Experts of a small language model.
Size: 13 layers, width 128, vocabulary 8192.
Experts: 48 experts in each of 13 layers, a shared expert of 64 neurons.
Training: a variant of SOAP for the experts, 369M tokens, 5628 steps.
Below are experts of layer 3 (counted from 0) of a mixture-of-experts language model. Rows are named router (the router's row for the expert), gate (a neuron's input weights, with its number), up (a neuron's input weights, with its number) and show model dimensions 0-127. Each number is 200 + 20 x the weight over its row's rms, rounded and kept within 0 to 999.
After each expert's rows: a language model's description of what the expert responds to. This comes from a sample of Wikipedia text that the model never trained on.

# expert 30
router,198,176,194,192,226,207,218,193,159,207,183,195,186,226,183,205,169,193,160,247,228,186,212,175,185,229,156,243,201,159,216,181,212,226,219,193,192,178,195,185,177,171,206,168,205,219,208,197,214,174,217,236,186,205,196,210,210,213,218,193,203,171,186,204,184,181,214,238,240,187,216,193,184,183,197,222,216,190,221,203,208,187,179,166,207,211,207,215,217,200,241,201,178,202,223,178,194,176,193,241,231,220,208,201,192,216,198,184,194,196,198,185,183,204,186,206,216,168,204,206,175,220,165,165,194,174,204,217
gate0,232,192,179,168,203,170,201,171,201,193,176,181,222,213,236,211,204,224,233,205,190,215,199,197,192,214,204,289,184,181,202,238,168,173,191,229,196,194,222,198,211,201,182,205,191,213,190,200,205,191,159,158,180,215,218,198,172,205,185,194,212,176,196,238,174,231,249,212,233,189,182,204,209,229,217,191,203,189,189,188,201,200,194,181,234,187,192,218,186,211,196,190,198,191,231,195,193,173,222,227,171,193,230,187,206,191,181,201,199,210,220,212,195,168,212,190,220,199,193,209,189,210,182,203,180,204,171,201
up0,224,187,214,185,203,168,203,221,199,219,223,181,185,190,172,228,210,224,185,188,220,169,202,224,190,204,197,198,205,203,211,179,190,163,212,195,184,249,183,185,196,188,197,198,203,227,178,188,196,206,218,237,162,194,177,205,206,196,203,196,149,178,161,228,171,181,187,237,205,187,224,201,200,191,202,196,170,186,219,187,175,185,161,182,168,212,195,159,218,232,238,246,203,184,196,190,238,190,187,196,185,167,234,180,207,206,179,200,205,211,225,185,187,202,190,198,178,173,207,227,189,183,192,187,214,177,182,210
gate1,185,207,209,201,213,183,169,212,153,191,208,211,209,190,189,215,215,179,194,234,209,216,190,185,175,196,169,215,246,161,203,216,195,184,185,203,232,189,174,143,209,178,151,206,200,187,214,196,181,220,174,194,214,196,198,210,176,196,205,226,167,188,194,192,205,185,188,198,221,172,176,225,196,176,193,201,187,168,184,161,234,214,229,161,198,219,166,220,199,202,197,171,197,178,185,190,202,207,194,209,198,217,170,213,185,221,200,195,195,201,187,177,184,189,178,206,222,230,233,164,182,207,204,233,202,160,193,195
up1,201,221,194,207,185,207,193,183,197,223,206,196,175,208,191,136,203,208,204,229,229,215,187,177,195,194,182,222,157,250,131,220,201,180,168,210,177,187,203,208,218,204,200,194,199,197,204,201,187,201,214,224,148,227,231,200,185,165,198,191,236,211,212,214,228,176,185,200,186,190,231,192,199,199,183,208,227,203,199,197,214,191,206,190,224,204,233,182,204,213,201,220,188,214,184,182,200,235,157,211,179,236,215,219,186,181,210,207,185,193,180,213,167,198,181,183,191,211,204,227,188,194,205,220,194,188,161,212
What it handles: Frequent words after "the" such as only, time, most, formation, and endings completing words like Thous-and, found-ations.

# expert 28
router,233,196,181,228,198,205,187,168,172,204,218,219,226,221,209,166,189,212,188,230,202,183,221,230,223,187,216,156,193,207,181,230,192,208,182,203,184,186,189,221,166,230,201,187,200,176,150,220,217,209,177,199,202,223,198,187,191,202,161,204,212,206,222,180,164,184,201,208,206,193,183,211,165,195,197,194,206,208,239,202,170,189,190,184,184,202,189,174,194,216,221,260,178,203,209,224,194,217,193,194,205,209,252,197,208,198,201,194,228,180,190,200,197,221,189,175,158,224,203,168,169,175,181,189,232,200,190,207
gate1,174,214,213,212,215,186,215,214,193,223,190,192,170,195,207,218,208,185,189,190,207,206,181,169,194,177,206,228,230,139,237,175,177,213,187,220,192,203,188,159,235,158,171,175,201,208,221,176,179,216,183,190,201,209,193,219,202,235,210,189,192,215,150,203,251,193,178,171,216,200,224,220,193,191,220,217,196,160,202,178,238,231,223,220,207,207,212,192,204,173,198,204,211,182,175,200,214,204,194,211,179,200,220,203,196,204,200,174,166,198,229,213,188,193,206,231,225,165,190,212,198,225,214,193,183,192,188,183
up1,204,211,181,199,178,178,180,204,210,243,189,178,214,221,207,224,199,186,196,168,213,192,180,248,197,206,208,196,181,201,192,187,213,194,185,192,190,158,155,216,201,202,201,220,181,220,220,201,239,168,213,177,174,227,185,228,205,189,214,210,261,232,205,199,217,237,188,194,189,253,197,259,196,187,165,207,206,196,186,186,218,184,205,177,217,205,226,169,207,216,225,252,205,200,179,196,188,222,190,200,199,211,190,200,188,207,228,210,204,204,185,198,216,191,216,213,217,210,192,176,199,224,195,180,179,203,218,223
gate2,188,189,238,223,194,220,212,215,192,189,176,184,191,206,193,194,198,194,190,183,203,228,195,226,170,185,170,232,242,176,219,210,203,209,194,182,204,213,220,198,206,187,230,206,233,225,207,189,201,186,203,178,211,175,193,188,232,210,217,198,184,173,200,205,230,158,212,175,155,161,190,243,179,209,223,246,191,213,213,191,208,190,227,225,238,159,184,200,219,173,178,208,190,165,175,200,189,207,223,195,193,202,211,214,208,203,179,235,208,210,240,187,183,186,203,237,213,180,203,237,207,219,199,203,179,178,198,199
up2,163,186,206,211,198,199,199,159,169,188,205,197,201,212,236,229,158,203,175,144,205,196,201,203,191,188,223,225,207,216,211,246,197,220,220,195,198,226,195,188,185,197,229,223,169,188,202,192,179,200,153,181,207,204,193,223,164,213,219,207,232,201,215,212,212,181,207,199,228,206,180,193,203,178,202,198,208,155,207,206,190,208,183,200,212,185,228,214,196,180,187,193,228,229,214,189,213,202,210,229,185,208,192,231,204,161,215,184,199,150,184,193,201,195,212,209,173,189,209,164,210,210,251,228,225,190,189,225
What it handles: The space token before a number following a comma or table bar, e.g. 1987, 1999; | 40; In 1873, plus several, until.

# expert 31
router,232,197,181,229,198,206,186,169,172,204,217,218,226,222,210,166,188,212,187,230,202,184,221,230,224,187,216,155,193,208,180,229,192,207,182,202,184,186,188,222,165,230,200,187,200,176,150,220,218,209,176,200,202,222,198,187,192,203,160,204,211,207,222,180,163,184,201,208,206,193,183,212,165,195,197,194,208,209,238,202,169,191,189,184,184,202,190,175,194,217,221,258,179,203,209,224,194,216,193,194,205,209,252,196,207,199,201,193,227,180,189,200,197,222,190,174,158,225,201,169,171,176,181,190,233,201,190,208
gate0,184,190,216,180,190,182,220,198,215,205,158,215,167,187,231,201,206,184,205,212,202,248,188,199,210,187,180,219,201,177,211,191,186,176,208,206,217,192,199,203,210,163,193,189,224,199,160,189,227,182,235,174,222,201,194,204,212,166,180,210,177,168,193,215,221,182,243,205,207,202,203,191,226,184,225,241,212,169,218,211,190,224,210,206,188,195,201,233,205,172,186,180,203,165,203,170,234,212,219,224,175,173,209,212,198,169,158,211,196,194,231,216,205,177,232,208,234,187,201,227,188,217,244,225,212,210,190,206
up0,231,205,222,141,194,174,214,204,204,170,184,190,206,211,195,173,181,214,184,238,179,198,220,210,217,195,221,210,203,194,209,230,207,191,198,226,198,204,205,199,171,186,181,213,210,198,203,167,158,169,219,212,202,192,210,195,198,198,218,172,149,174,194,204,200,178,205,185,198,194,187,194,209,192,224,226,180,175,224,189,216,230,184,204,209,227,179,221,186,190,193,196,230,199,226,164,199,228,166,209,167,195,186,198,257,215,200,193,215,210,188,195,253,220,235,207,209,239,223,231,183,182,206,211,200,178,207,202
gate1,202,234,227,218,184,182,210,234,194,209,183,167,171,212,198,199,204,179,216,214,198,226,162,219,190,196,199,228,252,178,228,202,214,201,208,199,208,188,203,193,230,174,182,182,213,197,215,162,190,183,214,176,198,203,191,191,202,218,194,196,191,196,170,237,258,190,222,180,194,177,211,200,201,204,202,221,164,202,219,188,211,196,206,205,163,162,238,191,201,177,181,183,206,161,199,187,229,212,210,200,196,221,186,217,208,207,177,179,184,187,230,230,182,167,229,230,226,161,201,200,177,218,219,217,178,185,204,195
up1,186,182,163,219,185,193,187,171,187,200,215,183,183,185,206,207,184,223,204,196,195,185,193,204,205,202,197,192,196,231,210,205,194,218,191,187,204,155,226,230,188,221,195,212,178,218,230,210,187,189,227,173,208,219,208,224,206,175,183,228,172,195,181,201,207,180,199,244,186,187,183,220,190,215,193,218,169,183,228,222,182,208,197,174,169,238,204,185,230,186,212,212,223,210,203,203,229,177,227,230,175,221,174,224,195,198,199,178,212,128,179,193,226,206,176,200,202,220,228,164,218,190,209,233,188,234,230,201
What it handles: The word the after of, in, to, from, and capital initials like F, L starting surnames in rosters and credit lists.

# expert 9
router,232,198,181,229,196,206,187,169,172,204,217,219,227,222,209,167,187,214,188,230,200,184,221,230,224,186,216,156,193,207,180,229,192,208,183,202,184,187,187,221,165,231,199,187,199,175,150,220,218,209,177,200,202,223,198,189,191,202,161,204,211,205,223,180,163,185,201,208,206,193,184,212,165,194,196,194,208,209,238,201,168,191,188,183,184,202,189,174,194,217,222,258,178,202,211,224,193,215,194,194,206,209,251,196,208,198,201,193,228,180,189,200,198,222,191,174,158,225,201,169,171,176,180,191,232,200,191,208
gate1,182,212,205,201,212,167,219,215,196,213,150,184,172,180,198,193,234,209,178,204,201,171,191,206,181,183,190,229,225,167,209,166,214,189,203,203,179,226,196,198,267,169,145,184,194,252,207,185,215,203,182,193,202,230,206,222,186,242,203,204,204,225,157,181,214,190,182,178,223,217,213,219,201,216,214,194,208,199,219,192,237,201,214,186,217,203,205,203,207,202,170,191,194,189,206,204,207,198,211,183,188,180,207,225,207,197,182,197,166,211,216,208,151,188,196,207,185,165,204,204,220,193,220,183,167,189,183,187
up1,176,203,186,224,219,232,186,215,240,234,230,217,184,220,182,206,195,220,197,184,172,174,208,215,205,217,228,188,200,217,171,236,164,188,191,175,168,204,243,186,191,198,197,199,198,214,175,222,190,189,188,220,203,237,226,216,198,188,208,166,201,206,222,185,187,177,203,182,169,175,201,215,190,177,201,192,213,197,164,169,218,162,171,176,233,202,178,173,245,201,183,226,190,215,223,176,217,210,186,205,183,173,195,182,173,209,200,216,211,218,207,191,202,202,173,196,216,198,222,164,178,191,209,195,187,195,162,225
gate2,167,208,202,205,202,175,218,237,202,206,193,177,207,166,206,217,205,207,193,233,202,180,187,192,211,169,195,222,215,147,229,236,161,205,174,214,212,205,166,204,222,158,170,195,193,203,151,166,209,200,201,191,189,182,212,161,206,206,214,173,179,171,164,225,239,216,214,157,172,210,191,223,223,217,192,197,210,192,220,181,189,208,217,231,198,204,209,208,214,183,189,170,208,177,195,195,220,190,172,225,178,216,207,226,207,209,194,201,218,195,228,188,198,187,182,226,216,162,196,211,222,213,201,197,210,219,192,190
up2,209,246,202,181,185,173,192,224,218,208,197,188,195,195,202,176,224,188,193,215,206,224,211,187,188,192,218,218,200,191,206,206,188,207,228,217,205,217,207,197,193,190,249,207,206,207,232,178,190,186,205,167,201,208,196,204,190,172,219,188,185,226,207,240,235,227,197,194,141,187,224,155,193,191,211,203,201,227,178,227,212,187,201,197,234,194,203,239,206,187,219,193,189,223,195,186,210,192,195,230,219,234,235,222,181,191,192,215,231,186,162,201,249,165,204,234,204,190,199,153,200,215,187,228,191,216,221,199
What it handles: Capital initials and nouns in proper names after of or the, such as F-ürst, Harland & W-olff, Army, Hospital, Service Medal.

# expert 23
router,200,190,208,235,187,176,181,186,221,223,185,217,217,226,195,158,181,215,217,194,199,219,201,205,201,175,196,190,187,158,193,188,206,202,218,223,219,186,181,199,217,214,182,181,220,205,170,173,192,222,215,243,175,222,198,191,218,201,229,183,210,235,150,220,172,177,206,211,218,215,223,197,183,167,171,221,175,187,228,204,214,191,174,177,199,228,243,159,191,177,164,180,210,177,192,196,180,209,189,202,199,218,189,228,232,228,185,193,212,203,240,194,188,204,187,204,199,206,195,149,214,178,207,201,193,188,218,196
gate4,210,223,240,201,201,195,210,212,201,201,155,194,218,215,214,183,185,209,189,200,201,206,197,171,157,191,223,241,201,159,199,208,165,202,228,205,214,184,206,193,175,178,181,192,211,221,202,178,219,204,209,234,152,176,213,176,230,182,217,232,220,228,202,181,213,220,177,186,204,183,188,190,169,166,168,169,201,184,217,178,181,219,201,190,185,203,192,221,228,160,176,187,192,180,210,196,193,219,201,197,238,169,186,239,235,224,207,199,210,207,188,217,198,206,200,248,204,204,192,202,217,213,204,181,174,174,208,212
up4,190,154,230,204,213,185,182,222,230,201,203,201,148,182,209,198,212,197,195,198,172,181,184,207,220,202,182,202,175,214,202,227,217,233,205,196,177,188,232,184,178,221,206,182,194,225,208,221,166,207,213,204,189,219,178,203,187,175,171,177,227,184,203,176,177,218,221,178,201,188,188,238,203,216,209,206,186,197,186,229,203,198,201,177,217,203,210,205,223,153,247,185,195,245,235,205,220,229,166,213,210,180,198,180,177,221,211,158,197,204,167,176,191,190,215,204,232,194,215,189,181,222,173,223,186,203,207,185
gate5,219,181,226,182,216,207,208,226,212,204,173,218,155,203,177,204,227,163,224,189,198,184,168,162,197,200,233,192,240,202,183,206,183,168,159,229,225,212,189,203,189,213,191,204,201,185,201,208,195,193,235,212,194,184,205,176,205,225,187,218,209,252,203,216,212,195,200,231,223,208,197,203,193,227,239,243,185,199,216,212,189,177,189,205,239,190,211,162,214,216,173,201,162,200,173,235,223,211,222,223,208,201,197,198,207,207,192,239,225,208,214,181,182,201,190,211,194,168,213,166,212,200,189,199,206,191,205,170
up5,194,180,160,207,217,203,220,207,208,177,174,221,195,170,191,179,210,192,249,171,181,214,178,147,208,199,206,194,232,180,211,183,172,199,194,196,211,185,228,184,199,244,204,184,207,147,218,219,217,232,186,188,226,222,190,185,189,235,192,234,189,200,187,219,191,226,197,221,229,194,201,219,191,241,216,197,155,195,233,232,165,205,204,216,193,219,184,186,225,221,188,182,191,191,228,223,210,185,236,216,199,176,211,176,217,222,201,219,208,208,204,191,226,202,205,201,196,189,201,178,187,212,176,206,209,205,226,192
What it handles: Middle and final word pieces of long technical or foreign words and names, such as cortic-ost-eroid, excell-ent, refuge-es, Zupanc-ic.

# expert 21
router,233,197,181,228,197,206,187,169,173,203,218,218,227,221,209,166,188,213,187,230,200,185,221,230,224,186,216,154,193,207,181,230,193,207,182,201,184,186,188,221,165,231,201,187,200,175,151,220,218,209,177,200,202,222,198,188,191,202,161,204,211,206,222,179,163,185,201,209,206,193,185,212,165,195,196,193,207,210,239,201,169,190,188,184,184,202,189,173,195,216,221,257,178,202,211,224,193,216,193,193,206,209,251,195,207,199,202,194,227,181,189,199,199,222,190,172,159,225,202,168,171,175,180,191,232,201,191,207
gate1,212,178,215,213,236,203,197,184,182,187,185,199,190,182,252,216,189,181,184,226,184,222,174,180,162,205,198,224,207,196,225,214,230,204,211,219,195,195,214,151,243,144,171,211,206,199,201,190,210,186,183,176,208,211,209,176,236,202,227,203,176,226,186,190,208,159,186,188,205,203,197,214,201,209,159,193,205,166,186,188,228,241,193,212,180,186,194,209,231,194,191,183,178,183,204,207,189,164,236,217,203,234,203,192,214,230,207,196,206,226,224,223,200,194,190,212,194,198,193,170,243,211,200,175,206,212,209,204
up1,214,268,211,195,210,196,171,215,211,209,195,192,170,200,198,241,175,189,217,194,215,207,201,156,192,147,209,193,204,189,204,195,225,187,173,201,214,226,159,204,174,230,200,198,197,215,183,185,231,190,215,198,196,189,234,205,204,181,199,192,190,188,197,208,215,204,221,260,158,192,221,188,202,207,187,197,181,225,195,206,195,178,199,176,186,202,235,229,184,181,179,194,210,188,235,201,209,181,234,224,218,206,172,191,215,220,191,222,205,206,173,203,197,184,207,189,160,212,254,197,215,195,187,185,191,193,179,217
gate2,189,180,184,220,226,191,222,218,205,202,165,208,204,202,205,184,183,200,235,199,172,184,224,190,158,223,188,205,220,168,217,215,174,197,227,188,209,216,228,194,219,156,201,220,186,206,171,184,224,186,194,214,204,193,218,193,171,165,198,168,221,197,184,190,221,235,240,154,173,179,199,205,200,201,215,212,203,170,217,193,195,202,215,203,182,214,228,229,203,216,205,174,200,215,203,229,181,241,230,235,192,202,183,190,179,251,199,164,195,181,194,196,195,157,208,221,206,173,209,191,205,202,204,223,193,173,182,217
up2,208,206,192,219,198,222,188,205,168,192,231,202,215,196,240,202,212,161,171,165,202,172,230,208,229,184,199,201,185,182,205,185,204,211,206,176,224,213,182,212,207,194,209,234,177,221,214,211,193,198,185,189,218,205,198,176,228,192,207,202,203,235,219,245,194,198,181,210,203,168,237,218,180,212,186,178,188,151,213,210,197,202,184,216,187,193,190,197,200,200,199,233,191,216,175,194,173,158,206,209,181,150,190,198,217,207,200,199,237,180,205,197,224,181,211,207,195,187,184,128,192,207,178,224,188,156,200,218
What it handles: Prepositions of, on, as, in, the word Department in government titles, word starts like loc, Gar, and digits in stats tables and formulas.

# expert 42
router,165,210,217,179,190,224,202,210,225,200,190,166,224,197,233,184,162,205,194,199,203,235,220,183,184,197,216,189,205,217,207,213,155,211,190,180,205,190,210,207,200,240,212,195,220,230,218,145,230,193,215,190,218,186,191,209,239,214,186,167,199,240,169,187,187,205,197,242,220,226,208,196,218,199,183,160,217,179,193,211,223,200,179,213,216,183,220,181,193,181,163,240,204,175,207,172,230,208,209,202,215,212,219,227,194,204,203,212,164,211,163,191,195,226,190,203,213,215,188,220,195,169,205,214,185,224,184,200
gate0,179,236,178,199,210,188,209,212,186,197,214,223,187,197,174,149,203,178,181,179,187,182,186,211,198,226,210,224,219,197,223,244,193,191,195,199,200,190,172,178,209,168,217,185,232,193,208,177,179,219,179,180,208,171,182,164,166,225,199,173,194,217,179,191,227,228,203,201,183,235,193,232,176,205,179,221,187,174,189,181,204,214,187,243,224,202,211,191,166,192,178,206,242,192,159,213,177,255,194,201,181,185,179,206,211,205,207,207,197,210,187,203,195,175,177,229,211,176,199,221,198,194,234,212,190,194,190,185
up0,208,189,189,189,193,200,198,192,187,207,206,186,175,198,205,155,210,191,194,169,179,184,185,202,234,233,242,221,195,217,214,230,186,232,177,173,160,202,184,194,214,187,199,207,245,199,202,217,186,199,192,198,221,189,174,207,202,203,180,195,177,173,201,186,213,198,193,207,197,204,238,222,186,209,182,226,195,201,204,185,163,197,193,201,207,200,218,195,152,181,156,175,206,198,158,169,180,249,188,213,186,204,192,195,218,192,187,220,162,205,201,198,185,207,180,201,170,163,175,244,191,186,214,233,237,184,176,175
gate1,195,220,214,231,208,201,237,198,174,216,211,206,175,213,171,196,223,181,181,187,183,184,222,173,206,195,183,216,196,170,202,209,179,163,178,201,184,159,189,210,216,175,217,163,221,187,189,217,198,215,210,183,183,210,182,187,186,205,157,189,194,202,234,201,214,206,192,204,205,220,186,187,176,223,214,227,199,211,178,221,192,205,217,183,178,196,193,230,216,198,181,177,224,186,177,165,160,261,191,190,161,222,204,184,200,219,209,204,193,176,230,217,213,202,205,209,217,205,178,211,237,209,177,206,206,187,139,226
up1,196,221,173,199,181,194,220,207,217,197,210,174,212,229,221,222,238,188,227,201,224,198,210,259,205,206,205,175,195,203,189,170,208,219,209,233,208,256,201,184,212,188,167,194,150,208,198,209,186,195,188,214,181,238,231,214,167,167,212,201,180,174,160,201,213,178,220,178,200,212,212,215,209,201,215,171,214,187,228,193,214,172,197,198,199,194,190,200,233,223,205,196,180,180,190,210,221,198,228,211,156,196,217,201,182,229,192,169,198,206,174,199,200,185,226,178,202,208,238,199,187,179,213,186,212,161,191,200
What it handles: Syllables inside non-English names after K or T (Taipei, Tuomas, Kizaki), Japanese text, and "or", "and", JPL.

# expert 35
router,190,200,205,227,217,197,212,185,217,194,205,177,199,196,152,205,195,187,216,192,243,185,174,193,208,210,183,245,216,197,194,168,174,185,222,205,204,193,194,220,215,167,233,205,171,183,213,206,186,172,210,171,186,218,205,193,173,213,203,187,200,194,213,199,222,231,172,162,172,206,219,209,195,225,224,218,194,230,176,211,229,191,186,213,199,195,200,219,209,198,208,164,224,247,198,209,219,200,190,202,192,166,174,163,193,186,198,199,206,170,203,205,181,150,243,225,209,183,209,246,222,212,193,222,192,208,233,221
gate3,190,187,227,252,189,193,167,189,220,231,224,211,170,175,221,208,214,190,243,197,155,170,202,209,210,168,241,219,201,166,201,220,214,205,212,212,186,190,256,190,227,224,193,204,212,183,201,175,191,171,182,202,207,210,199,184,209,188,189,220,195,176,211,230,177,205,191,201,211,197,229,187,208,211,218,230,207,197,191,237,207,197,185,184,233,214,166,204,179,176,173,205,197,208,168,241,152,210,189,192,197,194,209,195,201,198,195,165,222,197,215,219,219,212,213,199,210,206,174,208,187,203,191,227,211,223,182,226
up3,227,180,194,208,203,183,184,195,165,201,229,199,237,191,205,183,186,211,219,172,203,222,241,186,201,199,221,206,192,187,201,212,195,219,203,252,232,211,173,214,171,204,196,216,187,191,215,171,210,244,215,236,213,208,193,159,176,194,246,203,192,204,208,195,175,174,171,218,177,197,228,195,242,254,214,219,216,216,205,211,201,186,201,172,175,217,200,179,211,200,206,209,174,182,231,179,194,207,183,193,210,210,237,190,229,218,179,167,198,195,201,222,187,206,210,183,216,215,187,198,222,233,197,181,200,205,198,238
gate4,209,197,215,227,208,201,187,196,176,217,199,201,203,194,191,208,209,236,170,207,203,187,191,187,222,164,231,214,203,214,234,202,221,203,177,169,192,176,173,195,185,180,214,182,210,156,200,183,219,226,202,194,201,209,242,222,181,210,214,232,192,203,211,214,213,211,199,166,187,177,189,168,198,206,144,167,200,195,228,188,196,224,212,209,207,178,228,181,183,191,193,188,212,221,213,209,192,228,227,230,222,234,165,209,212,198,210,244,212,193,218,234,205,210,212,177,165,184,226,203,214,221,152,177,219,229,195,212
up4,237,199,227,219,177,190,179,211,199,226,183,217,202,193,232,213,185,196,234,207,184,208,236,212,246,206,178,199,184,192,182,211,201,189,212,213,232,168,219,225,194,242,209,217,232,160,188,187,197,210,208,194,190,206,248,209,211,194,203,211,173,224,180,201,199,204,195,205,175,209,237,169,205,195,168,198,185,214,222,171,199,187,181,229,206,201,205,167,192,219,180,182,203,172,212,206,185,234,167,169,220,217,194,176,212,191,199,192,191,190,215,213,230,239,177,173,203,189,211,186,235,199,185,194,162,241,193,214
What it handles: Verb endings and suffixes like ing, ed, ates, ects completing verbs after stems such as st, conf, aff, cle.

# expert 46
router,181,234,210,198,203,208,225,208,235,202,209,177,211,193,160,219,192,188,214,187,217,217,217,162,183,217,202,168,214,204,197,206,163,180,218,193,219,252,205,202,240,175,219,163,214,196,222,185,225,200,202,176,224,191,209,200,233,189,194,189,199,222,203,220,219,223,181,206,243,199,192,201,174,202,193,167,192,202,175,219,192,178,178,226,221,208,182,211,158,205,184,208,244,197,216,174,239,182,206,190,190,195,185,170,169,183,198,223,180,201,185,203,198,226,203,227,184,163,196,205,216,224,211,232,195,177,228,195
gate0,216,197,225,225,184,179,211,177,180,244,167,177,218,193,228,199,181,197,229,180,217,160,219,191,222,204,197,223,231,188,204,244,213,200,223,222,206,217,220,186,203,174,186,194,193,217,197,164,195,199,185,216,189,218,193,206,213,215,204,188,204,196,201,214,219,211,215,204,198,199,185,226,158,197,211,181,215,202,227,217,174,190,181,176,156,244,214,206,194,217,193,260,190,197,190,206,221,186,208,209,218,209,196,223,170,222,186,220,174,239,200,195,206,192,162,223,183,182,187,189,223,168,210,191,208,152,215,213
up0,257,214,198,190,198,198,215,216,220,202,179,213,206,212,197,168,187,171,214,199,197,218,214,224,248,181,198,196,186,212,202,203,163,201,197,199,176,210,224,196,196,234,167,252,217,232,195,199,198,238,181,178,213,205,190,173,173,193,190,164,200,194,207,151,215,208,171,223,225,191,184,246,201,227,204,207,184,188,199,178,212,225,209,203,216,198,218,218,192,185,212,182,211,172,227,174,229,218,240,196,194,205,189,208,183,185,214,210,216,231,172,169,192,213,220,194,190,209,184,223,178,238,195,190,213,220,210,191
gate1,217,212,201,206,190,186,197,246,191,200,194,169,219,192,189,212,197,174,196,195,226,176,186,218,204,201,209,192,220,195,186,198,215,217,198,234,185,157,217,208,204,191,182,195,189,189,191,190,197,183,179,172,216,187,180,210,198,192,183,232,226,204,224,216,208,221,146,189,168,161,160,204,213,232,210,190,211,216,177,150,231,188,212,204,200,232,219,218,219,183,219,194,207,190,186,222,227,214,192,242,206,186,189,177,215,191,166,215,169,221,205,208,199,183,207,204,210,164,182,204,190,260,184,192,228,215,213,165
up1,219,190,209,199,175,201,197,188,210,205,214,217,197,189,208,229,233,227,188,193,190,191,216,181,174,218,209,199,209,205,215,193,199,194,198,182,178,184,203,187,205,174,208,185,186,168,178,167,224,170,180,202,201,197,216,184,229,192,203,200,222,181,210,210,178,210,217,183,201,209,168,191,228,221,202,228,198,203,202,226,200,200,192,240,199,181,218,263,214,172,182,237,214,209,237,201,188,172,163,236,165,171,206,165,206,197,205,207,180,160,192,193,172,201,186,234,200,225,175,194,167,259,176,190,192,181,213,178
What it handles: Inner pieces of English words after g, sh, w (shine, gable, wounding), plus commas, percentage decimals, and words like called.

# expert 7
router,232,195,180,228,198,207,187,169,172,203,217,218,227,222,210,166,188,213,187,229,201,184,221,231,223,186,215,155,194,207,181,231,192,208,181,203,184,185,188,221,164,231,200,187,199,176,151,220,216,208,176,200,203,222,198,188,190,202,160,204,211,207,222,181,164,185,201,208,206,193,185,212,164,195,197,194,207,208,239,201,170,190,189,183,184,202,190,175,194,216,220,258,178,203,209,224,194,216,193,194,205,209,253,196,207,199,201,194,227,180,190,200,200,221,190,173,158,224,202,168,171,175,181,190,232,201,191,207
gate1,163,212,189,209,218,215,227,197,210,236,177,163,197,217,220,221,194,166,218,213,203,220,181,210,178,186,211,203,218,187,208,212,195,185,188,223,153,213,202,202,212,170,186,190,174,215,207,183,171,177,178,186,168,187,203,203,210,206,183,227,188,194,151,245,223,200,227,170,197,202,198,220,196,180,199,205,200,205,206,207,219,225,191,223,196,197,214,211,152,198,162,211,212,179,191,175,204,198,160,215,174,199,189,219,210,186,183,166,214,203,222,195,217,206,187,234,212,155,201,219,197,229,247,189,199,184,166,186
up1,194,201,222,203,232,170,187,191,192,188,207,193,212,177,225,196,207,187,200,196,201,215,156,217,205,199,202,197,171,217,193,223,170,192,216,196,206,192,165,209,195,193,206,205,213,159,177,198,152,202,181,177,189,175,203,225,180,171,245,210,233,195,181,218,191,217,222,195,205,194,194,230,199,225,206,194,217,184,173,210,195,212,191,226,192,207,237,193,210,200,213,182,196,214,234,212,230,206,181,182,188,213,172,221,204,200,190,195,230,189,202,198,174,178,156,204,180,196,167,143,241,184,263,184,193,219,181,196
gate2,214,224,216,209,200,180,216,194,216,235,204,206,160,215,168,226,224,170,218,186,190,176,171,195,219,160,243,223,194,157,211,211,168,200,180,182,186,160,195,195,209,184,188,196,233,196,199,199,202,182,222,187,212,216,190,223,200,210,190,188,179,216,207,249,219,178,220,201,201,206,197,211,220,209,192,223,197,185,203,155,201,218,223,219,200,162,202,219,199,198,205,204,198,230,170,233,227,202,210,187,197,198,221,215,249,200,204,209,196,202,215,200,202,182,218,216,240,181,225,239,199,219,207,212,179,234,234,187
up2,232,178,188,197,217,208,202,192,188,178,214,246,226,198,182,208,219,185,183,179,203,188,215,239,203,222,234,191,182,215,200,192,201,211,165,199,180,219,154,205,208,215,198,223,212,206,224,184,229,205,233,212,208,191,228,207,182,199,206,195,210,214,215,205,211,215,225,188,200,226,181,184,215,169,209,204,239,181,150,193,223,188,179,189,231,215,211,209,205,188,212,165,185,198,200,186,190,219,230,204,213,179,209,213,210,199,187,202,235,224,227,202,156,181,232,194,180,216,218,157,224,194,183,206,190,171,175,255
What it handles: Mixed tokens: table pipes in sports and minor-planet lists, initials F in names, and words like were, not, still, if.